config = dict(
    d_model=256,
    d_expert=288,
    router_bias=True,
    n_head=16,
    n_kv_head=2,
    norm_eps=1e-05,
    tie_embeddings=False,
    init_std_qkv=0.0209,
    warmup_steps=200,
    decay_shape='linear',
    batch_tokens=[131072, 262144, 524288],
    doc_mask=True,
    train_tokens=1972000000,
)
Below are experts of layer 7 (counted from 0) of a mixture-of-experts language model. Rows are named router (the router's row for the expert), gate (a neuron's input weights, with its number), up (a neuron's input weights, with its number) and show model dimensions 0-255. Each number is 128 + 24 x the weight over its row's rms, rounded and kept within 0 to 255.
Before each expert's rows: a language model's description of what the expert responds to; "gets" lists some tokens that make up at least twice as much of what it gets as of all text. This comes from a sample of Wikipedia text that the model never trained on. Tokens count by the router's weight.

# expert 50
Description: Inner word pieces with l, el, ell, ag, ur, pl, ett, mainly in names and compounds, such as Gielens, Roseland, homeland, kettle.
gets: "l", "el", "ag", "et", "ur", "pl"
router [136 149 149 130 158  75 137  81 115 120 120 102 152 115 153 128 131 164 131 141 141 104 134 111 133 141 129 128 160  82 117 120 144 132 120 103 135 131 131 112 108 133  77 106 132 134 125 157 132 109 162 139  85 114 138 147 118 153 168 113 113 156  87 125  84  83 137 141 111 125 105 151 153 122  63 128 124 117 171 209 119 113 167 129  86 108 104  98 170 135 130  97 129 178 104 133 147  96 103  93 166 148 138 136 105 120 118 134 108 127  88 154 128  91  96  94 118 137  88 142 162 106 157  68  94  74 135 138 153 138 103 131 148 117 134 174 133 116 136 134 123 198 152 115 113 142  82 133 112 123 144 189 155 110 126  79 155 159 124 118 162 146 121 130 137 135 102 117 110 102 131 119 135 147 138 156 144 130 167 133 123 128 124 113 138 129 122 119 123 141 132 158 143 107 127 128 105 175 119 119 104 142 127 143 114  98 153 107 168 134 131  92 136  97 110 184 127 144 141 118 128 128 113 127 134 163  94 126 131 130 102 134 146 145 134 147 169 128 124 157 136 116 102 137  84 160  86 146 141  99 156 117 104 106 145 163]
gate0 [119 148 134 116 123  89  87 102 114 143 119 126 100  95 164 167 143 134  83 119 115 190 110 132 132 164  81 147 148 115 111 133 131 127 148 113 136 163 128 147 109  76 101 152 110 149 175 134 133 164 162 137  93 100 132 131 118 149 135 165 141 117 127 127 106  96 129 142 103 132 143 116 123 125 103 150  93 107 142 132 188 136 117 114 148 129 169 134 168 129 179 121 112 126  97 172 146 115 159  96 133 126 150 114 122 197 132 121 133 146 106  69 144 199 141 107 132 152 146 130 116  82 131 142 147 135 108 157 115 166 151  75 124 125 105 155 172 137 158 104 102 122 125 157 106 127 113 121 181 172 129  87 144 109 106 122 104 183 103 111 110 134 114 138 100 104 100  82 113 105 128 149 116 111 152  92 117 148 150 142 103 135 128 134  68 109 132 145  97 152 118 129 126 158 124 115 117 141 115 154 114 149 156 120 146 144 123 120 118  96 131 129 141  85 101 124 142 156 115 122 122 100 119  93 107 172 107  95 133 130 131 129 140 148 157 142 137 142 124 126 148 112 143 123 140  80 114 133 164  76 125 143 138 119 147 158]
up0 [125 113 118 105  79 172 136 111 118 149 128 110  87 119 124 113 119 112 144 126 102 149 100 132 117 143 148 147 121 163 101  92 135 109 139 141 104 114 143 164 112 143 142  76 112 113  81  98 163 120 121 115 120 186 129  76 157 146 151  77 139 118  74 135 138 169 120  74 114 158 106 114 140 131 135 100 116 146 160 138 111 172 103 153 135 116 150 114 135 165 119 141 153 181 133 145  94 176 118 126 120 114 172  95 136  91  98 136 149 156 129 136 185 134 124 154 112  94 141 164  89 116 106 117 148 159 123 114 137 107 131 142 134 125 126  75 121 120 100 110 137 105 127 136 156 136  94 136 137 159  93  90 154 126 129 155  98  92  61 139  74  89  98 156 150 137 108 145 135 166 118 117  81 167  89 156 123  99 145 126  92  84 116 119 146  86 154 156 140 106 148 129 124 116 125 112 126 114 140  91 120 134 158  97 133 107 122 155 111 126 142 147  96 138 116 149 143 127 134 122  97 154 165 138 126 141 128 129 129 117  84 149 173 101 120 118 133 107 152 117 148 145 169 124 113 110 131 120 149 151 127 106 130 108 141 133]

# expert 29
Description: The word of in place, title and organization names, plus within, among, across and compass words like South, North.
gets: "of ", "in ", "South ", "North ", "West ", "within "
router [117 127 147 113 151  94 122 114 116 114 122 105 123 110 183 156 143 147 151 133 136 152 139 117 157 135 110 128 110  95 133  98 118 133 153 151 115  99 103 123 131 114 134 126 159 138 107 160 129  99 153 153 115 147 156 129 132 129 162 150 130 127 116 139 109 111 175 137 117 119 105 171 166 117 103 132  88 108 133 146 143  98  71  75  89 119 112 102 147 108 116 142 134 125 110 117 119 165  61  93  91 152 127 131 127 103 128 139 117 139  89 165 147 109 100  88 117 125  89 157 147  98 127 129  99 116 106 145  69 167 147 126 131 127 147 128  58 106 118  92 144 159  48 137 142 145 109 144 150 157 114 178 133  93 119 145 125 141 123 121 164  87  89 128 126 109 178  97 147 105 109 106 123 142 179 150 144 144 149 104 134 132 128  54 149 116 110  80  93 156 129 119 125 127 129 102 108 150 143 154 132 135 123 111 136 100 110 111 149 131 126 100 145 115  90 139 158 116 123  88 125 161 121 115 101 146 135 140 140 131 109 123 141 104 137 154 166 129  89 142 163 102 123 150 113 138 153 115 140 125 139 133 120 110 147 198]
gate0 [134 164 129  80 185 170 145 131  93 138 113 136 100 129 168 127  95 166 143 112 159 112 143 129 142 139 119 129 129 144 136 128 124 160 140 115 115 151 126 178 150 123  93 116 192 126 161 140 134 132 147  96  79 143 126 114 113 109 134 132 113 143  96 166 138 118 146 159 128 117 157 102 167 167 140 139 138 175 138 164 125 146  97  92 165 111 121 120 114 161 107 124 115 119 112 129 122 113 140 108 139 122 142 158 139 152 131 101 115 149 137 124 107 109  87 101 127  98 145 121 114 113 133 164 144 127 126 150 147 127 100 141 104 132 144 120 129 139 216 152 155 133 137 132 166 140 116 114 134 124 141 125 103 154 189 116 150 137 137 104 138 129 118 135 133  74 133 121  68 102 121 155 158 121 175 134 111  62 125 145 152 119 105 141 154  81 135 105 112 132  94 101 110 124 138 152 159 138  97  61 139 132  99 119 131 162 154 153 142 114 110 134 137 123 142 152 117  84 107 128 129 156 103 151  88  62 169  94 126 118  94 119 132 109 120 145 148 145 161 119  96 142  90 142 138 121  94 106 104 122 146 165 114 108 158 115]
up0 [143 152 122 135 134 155 164 114  96 100 117 152 104 172  69 126  97 106 141 103 137 154 112  99 144 129 126  80 112 148 164 114 127 137 145 101 117 125 132 124 115 175  99 111  79 123  80 169 147 156 139  97 141 157  89 144 158 189 137 125 145  95 115 130  94 111 115 111  93 130 117 118 157 137 126 139 137 104 121 120 144 114 128 138 129 148 138 109 147 121 137  61  69 103 124 119  82 147 106 136 161 198 141 112 144 119 114 187 118 122 142 150 134 120 104 134 111 130 123 108 136 139 145 127 122 149 148 110  65 108 121  84 134 111  78 116 143 110 139 174 143 138 120  84 119  99 110 113 136 125 140  86 161 140 124 159 153 134 120 131 131  98 113 156  98 106 140 156 149  98 110  83 165 130 153 147 146 134 126 169 113 136 142 110 139 144  77 196 148  94 118 159 150 117  98 120 120 133 103 114 133 114 128 136 128 175 117 108 133 130 110 124 142 184 109 115 143 171 116 131 124 152 130 149 141 101 127  99 128 168 118 139 141 121 129 128 156 131 156 109  73 171 146 131 143 134 155 118 109 137 115 133 126 167 136 128]

# expert 27
Description: Final pieces of foreign and regional proper names, mostly places, such as -burg, -ville, -abad, -ington, the ur of Khabur, often followed by River or County.
gets: "a ", "o ", "i ", "an ", "e ", "u "
router [100 141 155 122 136 122 122 129 110 111 102 117 152  97 160 133 132 150 141 162 183 119 158 114 150 126 118 114 158 120 113 108 138 127 144 154 118 101  82 117 149 120  93 132 181 138 107 128 122 146 154 135 135 136 144 163 142 155 137 146 108 207 106 117 117  80 150 143 110 108 133 152 147 137 117 167 117 107 145 128 160 119 104 118  87  94 126  91 136 139 123 172 133 168 119 125 109 169 120 114 137 135 107 126 146  81 104 122 121 136 120 149 135  75 101 119 120 118  75 168 146 126 135 102 127 135 126 118 117 146  85 169 145 120 122 172 121 118 109 107 129 184 126 134 142 149  66 136 147 149  86 164 118 142 128 144  69 163 145 124 149 111  86 120 105 129 126 106 151 106 109 163 119 124 188 142 168 119 159 149 131 175 102  84 133 112  86 121 124 133 157 126 125 104 116 112 110 126 190 141 106 130 132 126 132 145 105  99 119 135 135 123  90 129  66 158 158 123 123  88 140 151 105 122 112 141 116 112 149 133 131 131 147 130 145 157 155 140 154 126 145 104 112 161  57 111 135 114 145 111 136 123 144  96 122 175]
gate0 [125 148 126 141 154 111 108 145 185 141  93 167 127 114 163 129 103 120  82 143 137 146  93 130 164 120 136 105 114 144 134 141 142 133  79 148 165 109 131 139 120 144 156  97 122 141 150 128 113 123 153  80 129 132 123 112 125 120 115 147 149 155 170 181 139 149 115 114 105 145 106 151 123 116 139 118  96 106 153 125 116  93 126 138 110 150 131 144 140 119 127 109 137 113 119  84 127  84 124 143  87 147 167 171 174 150 163 104 152  96 125 119 122 113 124 137 103 160 149  76 125  90 134 159 104 135 157 139 128 106 110 105  88 130  86 134 129 157 128  96 117 139 111 104 168 126  99 174 147  92  83 146 116 135 113 107 152 114 166  96 129 120 109 125 143 115 136 119  70 119  99 102 148 179 192 120 128 118 131 114 109 129 156 164 145 144 118 170  98 125 115 129 104 115 104  93 129 111 114 113 172 149 100 131 121 124 129 143 134 125 100  97 131 143 196 106 125 111 145 111 134 168 211 103 129 129  97 149 130 155 123 136 114 183 153 157 128 120 103 165  90 139 156 124 120 123 124 136 151 124  83 154 144 133 115 105]
up0 [156 170 105 113 145 105 125 165  93 160 130 134 111 133 110 106 140 131 131 104 147 176 132 111 105 124  94 148 181 122 143 108 153 130  73 118 127 128 146 127 119 144 131 169 119 121 112 129 161 128 129 122 141 133 131 110 131 119 123 121 123 144 128 131 116 136  98 113 107 113 126 152 160 122 122 142 104 116 116 170 113 115 113 122 124 142 146 111 143 146 112  64 136 119 143 157 190 136 138 109 126 107  88 170 129 114  79 142 104 119 131 125 153 154 130 139 146 148 124 145 113 113  69 101  77 110 152 163 120 124 117 116 127 148 118  69 100 158 132 165 122 123 100 127 107 146 132 172 157 138 145 127  80 143 167 133  53 126 134  91 108 128 118 156 178 123  93 126 130 125 132  74 130 116 124 120 104 115 119 119  90 140  78 143 127  68 107 112  97 105 121 114 156  83 120  86 160 102 100 124 167 149 118 150  95 127  70 103 103 138 154 119 124 108  89 146 101 126 111 121 136 101 124 130 148 130 157 161  95 150 108 115 143 155  94  95 112  73 100 129  97 128 103 103 162 147 140 104 116 120 126 139 177 101 120 133]

# expert 20
Description: Coordinating words joining list items or clauses, mostly and, also or, &, while, then, especially, often after a comma.
gets: "and ", "or ", "& ", "to ", "then ", "as "
router [ 98 118 134 118 128 112 131 115 106 142  89 100 147 133 161 149 146 160 153 142 159 101 153 108 151 154 112 124 220 104 142 115 142 150 159 147 118 128 105  89 170 116 131 154 152 140 112 124 161 149 135 182  51 184 152 134 122 160 129 141  91 160 108 132 104 149 147 139  99 119  84 157 152 108 122 136 135 116 162 139 144 105 134 113  99 142  77  82 122 114 132 135 157 135  82 151  98 135  84 136 135 149  88 125 110 124 127 144  60 113 101 107 121  86 113  68 110 126 116 149 159 108 100 126  80  78 164 133 114 132 120 128 138 115 124 128 116 124 120 136 140 159 130 137 140 152 120 136 147 147 126 146 129 107 109 107  95 152 137 131 134 111  93 166  88 109 164 131 144  87 109 126 127 130 121 189 142 100 114 121 123 144 117 118 145 121 132 146  96 129 157 105 149 119  80 125  93 148 142 149 130 138 121 130 111 117 117 123 189 154 120 122 125 150 136 144 157 144 113 128 134 143  87 113  86 153  95 127 157 124 114 128 153 122 125 146 159 152 152 119 156 148 136 147  92 147 181 145 140 119 131 125 114 108 156 142]
gate0 [118 146 144 145 141 155 113 133 140 158 134 112 149 192 153 143  91 119 134 100 159  95 120 139 139  98 110 120 170 119 126 152  96 137 153 111 157 162 127 110 177 142  84 155 119 110 122 147 135 140 113  98 148 108 168 139 144  72 116 116 115 136  90 124  93 131 106 148  98 142 167  51  75 107 128 146 166 138 150 104 159 130  98 102 178 113 124 154 102 161 110 128 106 107 133 132 121 143 113 153 123 106 175 154 124 139 138 145 147 138 141 107 143 120 115 139 104 116 142 107 147 143  94 138 119 109 169  94 155 105 126  98 153 140 132 145  99 152  93  80 136 155 142 115 117 113 130 124 140 138 125  98 118 168 119  79  83 161 123 111 183  93 119  90 118 145 124 164 119 159 117  88  91 131 118 130 153 120 104 130 143 119 122 135 149 118 117 123 100 162 135 100 144 134  89  73 134 127 146 119 125 110 129 117 123 150 125 130 105 120 102 133 116  93 103 153 194  93 129  97 121  88 135 147 130 135 104 150  98 104 110 125 119  98 152 126 116 128 137 127  90 126 122 137  50 116 146 135 119 132  71 110 158 133 135 139]
up0 [131 138 162 128 132 140 108 152 153 140 161 115 130 166 109 150 127 149 114 128 126 118  96 119 145 113 103 117 148 137 157 151 111 135 140  87 140 144 125 114 175  98 139 123 106 127 127 175 104 114 139 105 144 133 141 113 125  44 133 117  95 109  66 134 134 138  92 172 123 121 188  75 119 143 140 142 164 150 111  78 177 132 134 107 129 105 112 149 104 185  90 111  83  77 150 134 108 127 106 148 121 121 142 121 110 120 129 131 147 131 129  96 140 124 132 143 112 130 151 109 156 142 132 132 134 113 145 100 158 149 134  86 131 141 114 111 105 142  95  84 156 177 139 120 117  97 139 114 164 119 123  78 100 163  95  98 152 146 113 109 179  80 131 106 147 107 104 145 150 133 135 132 149 151  63 170 120 125 114 131  81 130 106 157 153 111 141 152 126  98 129 123 139 132 132  96 178 144 125 130 108 129 133 129 121 147 122 116  83 139 114 119 147 110 118 113 103  90 113 164 157 122 135 131  83 141  92 122  80 108 113 185 136 127 129 125  90 135 131 101 114 105 154 115 100 114 147 142 123 120 107 102 149 112 138 175]

# expert 30
Description: Forms of be and modal or auxiliary verbs after a subject, such as was, is, were, been, would, could, became.
gets: "was ", "is ", "were ", "are ", "be ", "been "
router [130 130 160 105 189 115 117 110 119 121 116 126 147  67 129 141 146 147 138 138 178  87 156 142 173 144 109 110 136 104 108  98 125 181 138 144 114 136 116 112  96 100 122 177 146 130  92 147 140 152 161 180 106 147 129 123 179 168 159 179 116 120 125 121  90 142 135 135 113  99 115 129 149 135 110 166 105 100 166 177 146 109  96 114  93 114 116 119 116 106 128 152 157 152  76 170 127 173 125 134 146 169 111 120 136 119 119 142  85 120 140 128 124  88 109 126 128 124  91 145 157 119 148 116 116  92 168 146 132 125  91 162 150 125 142  90  70  95 126 116 110 138 130 140 159 149 102 146 168 112 106 156 125  82 111  97 113 167 157 133 157 113 132 139 107  83 147 132 156 127 133 139 106 152 177 126 143 106 151 121 150 168 128  83 131 120 105 128 100 140 147  82 135 112 113 108  98 146 165 128 139 146 125 138 154 127 110 105 180 179 121 115 112 123 112 123 128 141 169 135 131 152  99 106 106 158  88 129 142 134 115 142 141 114 158 141 148 125 147 136 153 107 105 124  98 153 123 118 132 126 137 128  96 107 152 140]
gate0 [163 169 150 146 160 120 141 115 195 104 122 136 140  76 119 148 153 152 159 108 157 167 129 157 138 121 154 118 122 142  93 139 170 134 140 126 129 141 102 115  79 127 103 142 124 107  69 122 154 132 145 134 135 111 105 163 162 101 124 119 152  98 159 114  99  96 152 135 151  83 118 139 116 118 120 150 111 165 155 138  99 146 126 138 113 150 132 107 115  80 161 148 170 145 118  95 139 146 110 135 170 116 115 126 114 148 123 136 157 118 156 135 125  98  96 112 105 129 152 138 173 130 118  97 174 157 183 106  95 113 134 133  73 171 108 140 110 133 121 122 120 111 109 140 134 147 157 111 123 105 105 113 173  92 150 132 114 119  88 115  89 131  80  96 125 124 111 129 139 122 175 137 104 140  74 185 128 104 129 149  93 133 126 111 135 144 111 137 117 118 147  98 112 144 130 116  91 117 141 122  93 137 173 100 123 131  80 101 131 167  89 143 119 197 109 135 122 193 128 134 121 137 144 127  94 113  78 156 102 139 106 142 139 140 140 135 119 161 109 147 158 124 111 136 113 124 150 114 117 160 130 124 128 122 121 117]
up0 [116 105 127 148 120 155  91 120 163 128 145 107 116  93 108 118 120 145 100 148 106  94 141 117 131 143 140 119 149 154 104 128 149 116 149 117 146 139 123 140 128 119 130 137 151  75 162 134 113 145 122 147 153 119 159 112 143 144 157 150 135 117 169 161 123 148 131 168 131  98  80 171  93 119 116 113 106 160  88  84 129 128 139 130 110 110  44 101 135 129 142 107 117 134 148 117 150 113 164 154 147 155 188 149 108 141 115 166  78 133 157 178 103 140 151 123 159 125 125 102 133 151  91 109 171 131 116 105 156 109 125 189 127 113 111 125  96 125 148 156 136  66 152 143 124 124 145 126 109 119 113  95 155  96 124 155  97 101 132 120 173 139 137 102 136 143 129  79 108 126 121 148 107 110 133 133 137 134 108 125 148 136 148 120 133 112  87 158 147 120 133 128 124 118 123 129 111 155 107  91 167  88  88 110 173  66 136 127 145 112 105 143 119 140 118 144 134 198 178 109 127 113  92 133  94 101 103 169 120 114 109 123  98 130 160 100 132 131  81 114 134 133 134 155 148 102 141 122 183 105 134 122 122 148 116  98]

# expert 5
Description: Sentence-final periods before paragraph breaks, closing section headings like ===, and mid-word pieces such as dis, es, o.
gets: ".", "==", "===", "\n", "es", "o"
router [ 86 148 135 108 188 122 118 122 127  94 122 124 124 122 197 131 153 137 138 147 152 121 126  89 146 140 116 120 163 133 124 105 103 103 136 155 137  90 129 130 142 135 103 138 129 119 117 161 148 101 139 151 128 129 152 132 162 120 160 160 132 148  76 117 114 133 124 125  96 161 127 102 152 120 106 117  81 126 100 179 133 101 121 130 109 129 136  87 146 147 117 139 176 136  88 142 153 175  86 123 159 142 126 146  96 131 116 154 116 117  95 138 134 152 120 144  73 146 126 160 165 116 127  95 142 106 132 144 145 133 115 140 143 121 147 167  93  91 131 128 121 177  89 178 173 116  87 177 134 134 105 138 144  94 122  58  55 127 121 156 155 103 105 115 111 139 115 131 144  85 113 118  96 137 179 130 145 141 145 156 134 133 101 133 187 160 129 127 162 131  85 125 115 132 131 112 111 150 141 148 122 158 122 171 141 102 142  96 153 169 132 102 113 135 120 132 163 130 171 130 137 130 148 107 122 126 124 135 143 106  87 169 130 115 145 140 134 133 150 140 154 134 127 145  83 141  93 104 134 131 111 151 107  87 153 147]
gate0 [145 167 128 135 120 157 132 153  77 164 108 139 120  91 148  97 102 132 139 108 113 134  78  87 130 173 120 128 100 137 124 105 106 138 142  91 130 122 122 117 116  80 138 106 160 172 159 116 150  91 122  97 116 129 124 104 122 121 137 135 146 141  86 141 122 111 174 112 100 166 155 126 166  92 144 129  94 137  89 142 120 131 107 117 131 128  96 128 117 166  85 125 116 136 101 138 158  97  98 122  96 143 154 141 125 110 108 126 104 152 160 178 169 169 183 104 102 146 108 127 152  81 120 155 120 147 115 140 139 178 165 141 132 124 132 161 141 134 124  96 149 122  94 156  98 126 168 122 130 179 138 133 105 125 139 176 154 129 140 117 114 110 129 117 119 115 168 109 126 140 116 139  92 142 156 112 143  93 180 134 122 154 119  97 123 137 115 151 177 123  88 152 126  87 167 137 124 116 101 146 129 146 151 121 103 102 109 102 142 150  61 143 136 121  98 155 169 124 149 116 110 140 128 162 146 118 103 127 153 170 128 120  68 131 113 110 136 159 109 131  92  67 119 125 137 131 144 108 137 104 149 127 126 129  94 139]
up0 [119 164 135 153 137 161 125 120 104 167 105 143 142  54 113 120 146 132 166 118 129 140 107  98 147 170 151 124 103 145 114 135 137 113 118 106 159 138 161 113 125 127 141 132 155 138 119 113 115 115 136  68 134 116  92  98 130 159 115 154 128 144 109 157 152 114 147 107 114 115 143 133 141 112 160 138 120 147 130 107 136 142  79 104 182 143 107 128  86 136  79 130 151 123 103 130 143  93 112 132 118 149 132 135 107 123 132 128 133 126 135 192 140 161 135 119 123 154 137 170 156 120 127 213 135 117 107 119 128 138 156 102 149 111 133 143 129 127 153 113 150 131 105 112 137 137 119 161 147 171 132 153 141 142 136 150 145 127 124 144 142 117 123  93 147 134 142 133 124 123 118 154  98 128 141 133 147 122 201 138 109 176  81 131 130 126 103 163 219 139  40 143 105 125 197 124 163 143 138 128 130 137 131 110 147 121 125 138 120 162  98 130 139 127 125 138 142 113 143  94 112 145 118 128 127 184 132 171 149 109 137  97 127 128 129 140 108 194 130 111 134 114 136 167 117 100 141 142 167 114 175 134  86 151 124 143]

# expert 13
Description: Word-beginning or mid-word pieces ex, all, inter, eg, ul, ug, as in exposition, palliative, Grzegorz, Herzegovina; also line breaks in lists.
gets: "ex", "all", "ul", "eg", "inter", "ig"
router [116 142 130 160 138 116 145  95 133 154 149 133 107 133 172 116 173 160 131 166 121 121 119 117 150 147 125 112  97 134  79 145 115 154 145 154 124 102 106 115 141 121  92 158 170 161 125 181 117 109 149 158 103 134 108 118 155 139 145 122  88 121 100 120 111 125 110 133 120  95 101 155  98  63  95 127 155 116 145 159 137 116 138 126 106  48 104 108 136 121 130 116  90 173  82 135 107 110 115 129 163 140 127 132 122 110  97 125 110 154  70 142 129 155 119  82 129 120  88 161 177 131 185 116  88 141 156 163 130 111  99 140 103 133 118 146  89 124 119  98 153 171  97 145 141 148  91 137 118 164 140 134 121 116 111 143 105 167 140  94 112 127 120 171 128 117 142 120 126 133 108 147 135 138 160 148 129  82 150 106 149 181 138 101 111 107  97 123  90 133 139  92 112 116 102  98 133 155 122 148 126 114 115 139 146 108 153 122 130 138  97  98 139 122 111 158 127 155 143 124 138 154 131 111 115 152 114  93 135 135 116 140 135  78 142 121 124 113  96 136 132 127 140 147  42 158 144 109 148 136 142 123  91  85 156 118]
gate0 [134 154 103 157 138 126 109 146  95  99 124 115 178 159 116 148 145 151 133 129 133 140 151  81 157 114 160 150 120 131  62 186 123 157 137 101 113 133 174 119 138 117 108 116 136 146 105 173 128 135 133 173 126 142 121 126 106 127  90 146 135 163 129 111 100  87  79 123 138  98 101 125 156  92 113 156  99 122 105 142 182 115 106 127 159 115 129 142 107 130  95 135 122 120 109 162 144 120 121 115 118 131 155 133 113 150 109 136 144 113 105 105 132 104 138 116  85 110 139 130  94 172 126 127 120 143 113 126 126 128 157 142  92 107 104 111 115 123 138 165  86 152 167 104 170 121 141 122 160  95 113 152 118  98  89  87 136  78 128 120 160  73 132 113 123 133 119 115 131 151  84 157 126 160 133 131 128  96 130 164 132 155 110 119  61  90 129 122  92 130 143 121 105  96 104 156 154 115 130 171 152 164 104 129 114 107 111 110  95 151 155 118 182 124 118 155 152 141  98 147 105  86 151  89 121  83 127 106 108 161 151 155 150 111 115 149 145 112 126 154 118 131 120  78 123 183 104 121 165 129 140 126 109 140 120 128]
up0 [163 117 125 134 120 154  98 146 132 139 117 132  92 152 120 142 151 121 129 151 120 119 119 152 134 172  80  51 125  98 103 161 164 161 119  95  87 132  78 141 137 135 131  77 111 159 155 124 104 137 101  98 110 151  99 122 110 140 154 127 125 154 132 101 132 141 120 127 112 109  96 123 136 120 103 123 122 180 131 110 150 117 132 115 109 152 165 126 123 169 127  76 148  92 136 144 137  98  63 121 155 168 149 141 119 129 133 129 107 177 152 101 169 116 146 174 124 154 136 135  85 136 119 160  85 149 124 129  89 156 110 146 129 140 168  88 136 110 147 150  95 130 130 139 130 105 130 109 127 149 179 127 137 114 157 123 103 104 165 150 133 131 133 129 148 140 147 126 118 122  94 174 117  93 121 115 150  97 145 189 148 145 144 143 118 130  99 131  91 150 164 120 134 127 120 108 103 152 106 133 157 133 137 122 157 120  84 112 128 162 133 149 127  63 109 154 127 126  73 122  82 135 134 114 171 118 128 146 131 153 118 122 117 129  96 100  80 129  91 115 125  95 149 109 148  63 121 135 120 128 148 158 132 111 142 133]

# expert 17
Description: Prepositions in, to, on, into, often sentence-initial or after verbs, introducing dates, places or infinitives, e.g. released in, On the.
gets: "in ", "to ", "on ", "In ", "On ", "into "
router [116 136 139 134 151 106 139 107 109 120  92 135 157  91 136 169 137 138 151 137 137 121 137 104 166 151 107 123 170 106 122 103 137 141 158 146 136 105 111 109 122 132  75 140 152 140  84 160 147 144 151 138 122 165 131 158 162 153 152 144 136 172 132 146 120  90 123 119  98 107 127 147 147 112  92 119  99  90 149 156 125 111  94 110 104 126 134  91 142 135 114 145 141 118 100 142 152 174  48 117 136 134 129 141 113  94 165 153 118 141 126 130  95 118 110  92  98 112  99 148 115 106 143 143 100  95 121 126  97 126 121 155 135 113 164 104  82  85 142 118 139 139 116 136 157 145  75 147 168 136  99 185 104  81 134 115 126 148 133 129 149 110  98 138 126 111 141 114 176 115  95 147 137 131 105 156 181 104 129 109 110 149 127  86 140  79  91 129 117 132 170 122  89  99 120 126  97 147 136 146 112 160 141 185 133 132 137 117 182 147  94 121 109 110 136 153 192 135 127 121 145 129 130 107  89 155 114 131 172 126 112 137 138 141 150 162 148 142 119 107 165 104 111 145 105 171 157 132 148 110 142 139 125  98 120 169]
gate0 [143 133 112 141 133 125 119 121 102 131 129 107 107 134 114 135 135 120 116 155 141 113 155 122 150  88  82  98 155 149 112 131 104  98 136 125 109 125 130 113 122 115 154 152 113 121 137 189 151 137 160 118 112 109 126 158  77 111 105 109 107 143 125 167 141 130 120 134 139 114 107  82 148  89 157 116 102 159 142 145 154 115 132 129  97 122 113 139 126 132  99 128 104 148 187 101 153 118 129 144 159 142  96 119 163 110 152 115  92  74 125 122 107  95 137 134 143  91 114  84 150 166 118 107 130 161 125 142 145 129 139 138 139  97 174 181 145  77 122 107 138 147 111 103 110 168  90 166 153  81 143 123 132 106 176 119 132 174 140 125 135  94 169 146 147 101 113 101 132 127 101 137 116  71 107 130 114 150 173 121 148 150 140  93 134 152 132 136  97 124  95 125 123 181 151 183 108 121 149 183  95 137 133 148 129 107 141 130 115 145  74 152 194 120  93 122 109 154 117 117 138 100 139 139 140 113 143 158 137 118 166 144 134 114  78 132 121 114 103 106  80 108 164 157 140 135 122 133 123 108  95 114 145 134  93 164]
up0 [173 129 108 152 139 123 117 134 123 165  96 125 151 130 125 119 147 148 141 121 107 157 187  79 106 131  90 138 159 172 112 131  68 123 134 117 152 149 137  82  90 117 158 151 135 111 129 181  87 176 153 133  95  70 122 123 116 115 124 113  77 158 115 159 134 148 104 122 119 160 141 105 147 114 138 104  95 131 109 119 154 103 107 144  96 118 119 155 114 130 101  89 124 111 165 149 156  89 119 108 124 140 103 119 152  76 144 112 118 130 109 133  94 127 124 138 132 127 112 138 107 160 118 124 113 116 156 141 102 118 153 111 145  90 119 163 137 117 137 119  86 153 108 119 143 150 111 120 157 120 118 111 149 114 171 148  99 140  93 114 149  80 139 127 120 130 115 142 104 126 101 123 129 106 112 135 146 171 143 101 132 130 157 108 119 173 123 106 109 128 113 141 123 183 152 160 138  94 166 147 102 145 111 126 113 123 113 148 140 150  99 141 173 119  83 119 106 146 114 133  92 109 161 101 155 120 124 157 127 108 138 147 148 139  86 136 145 124  79 167  47 112 164 150  79 138 122 156 135 123 110 127 123 150  94 171]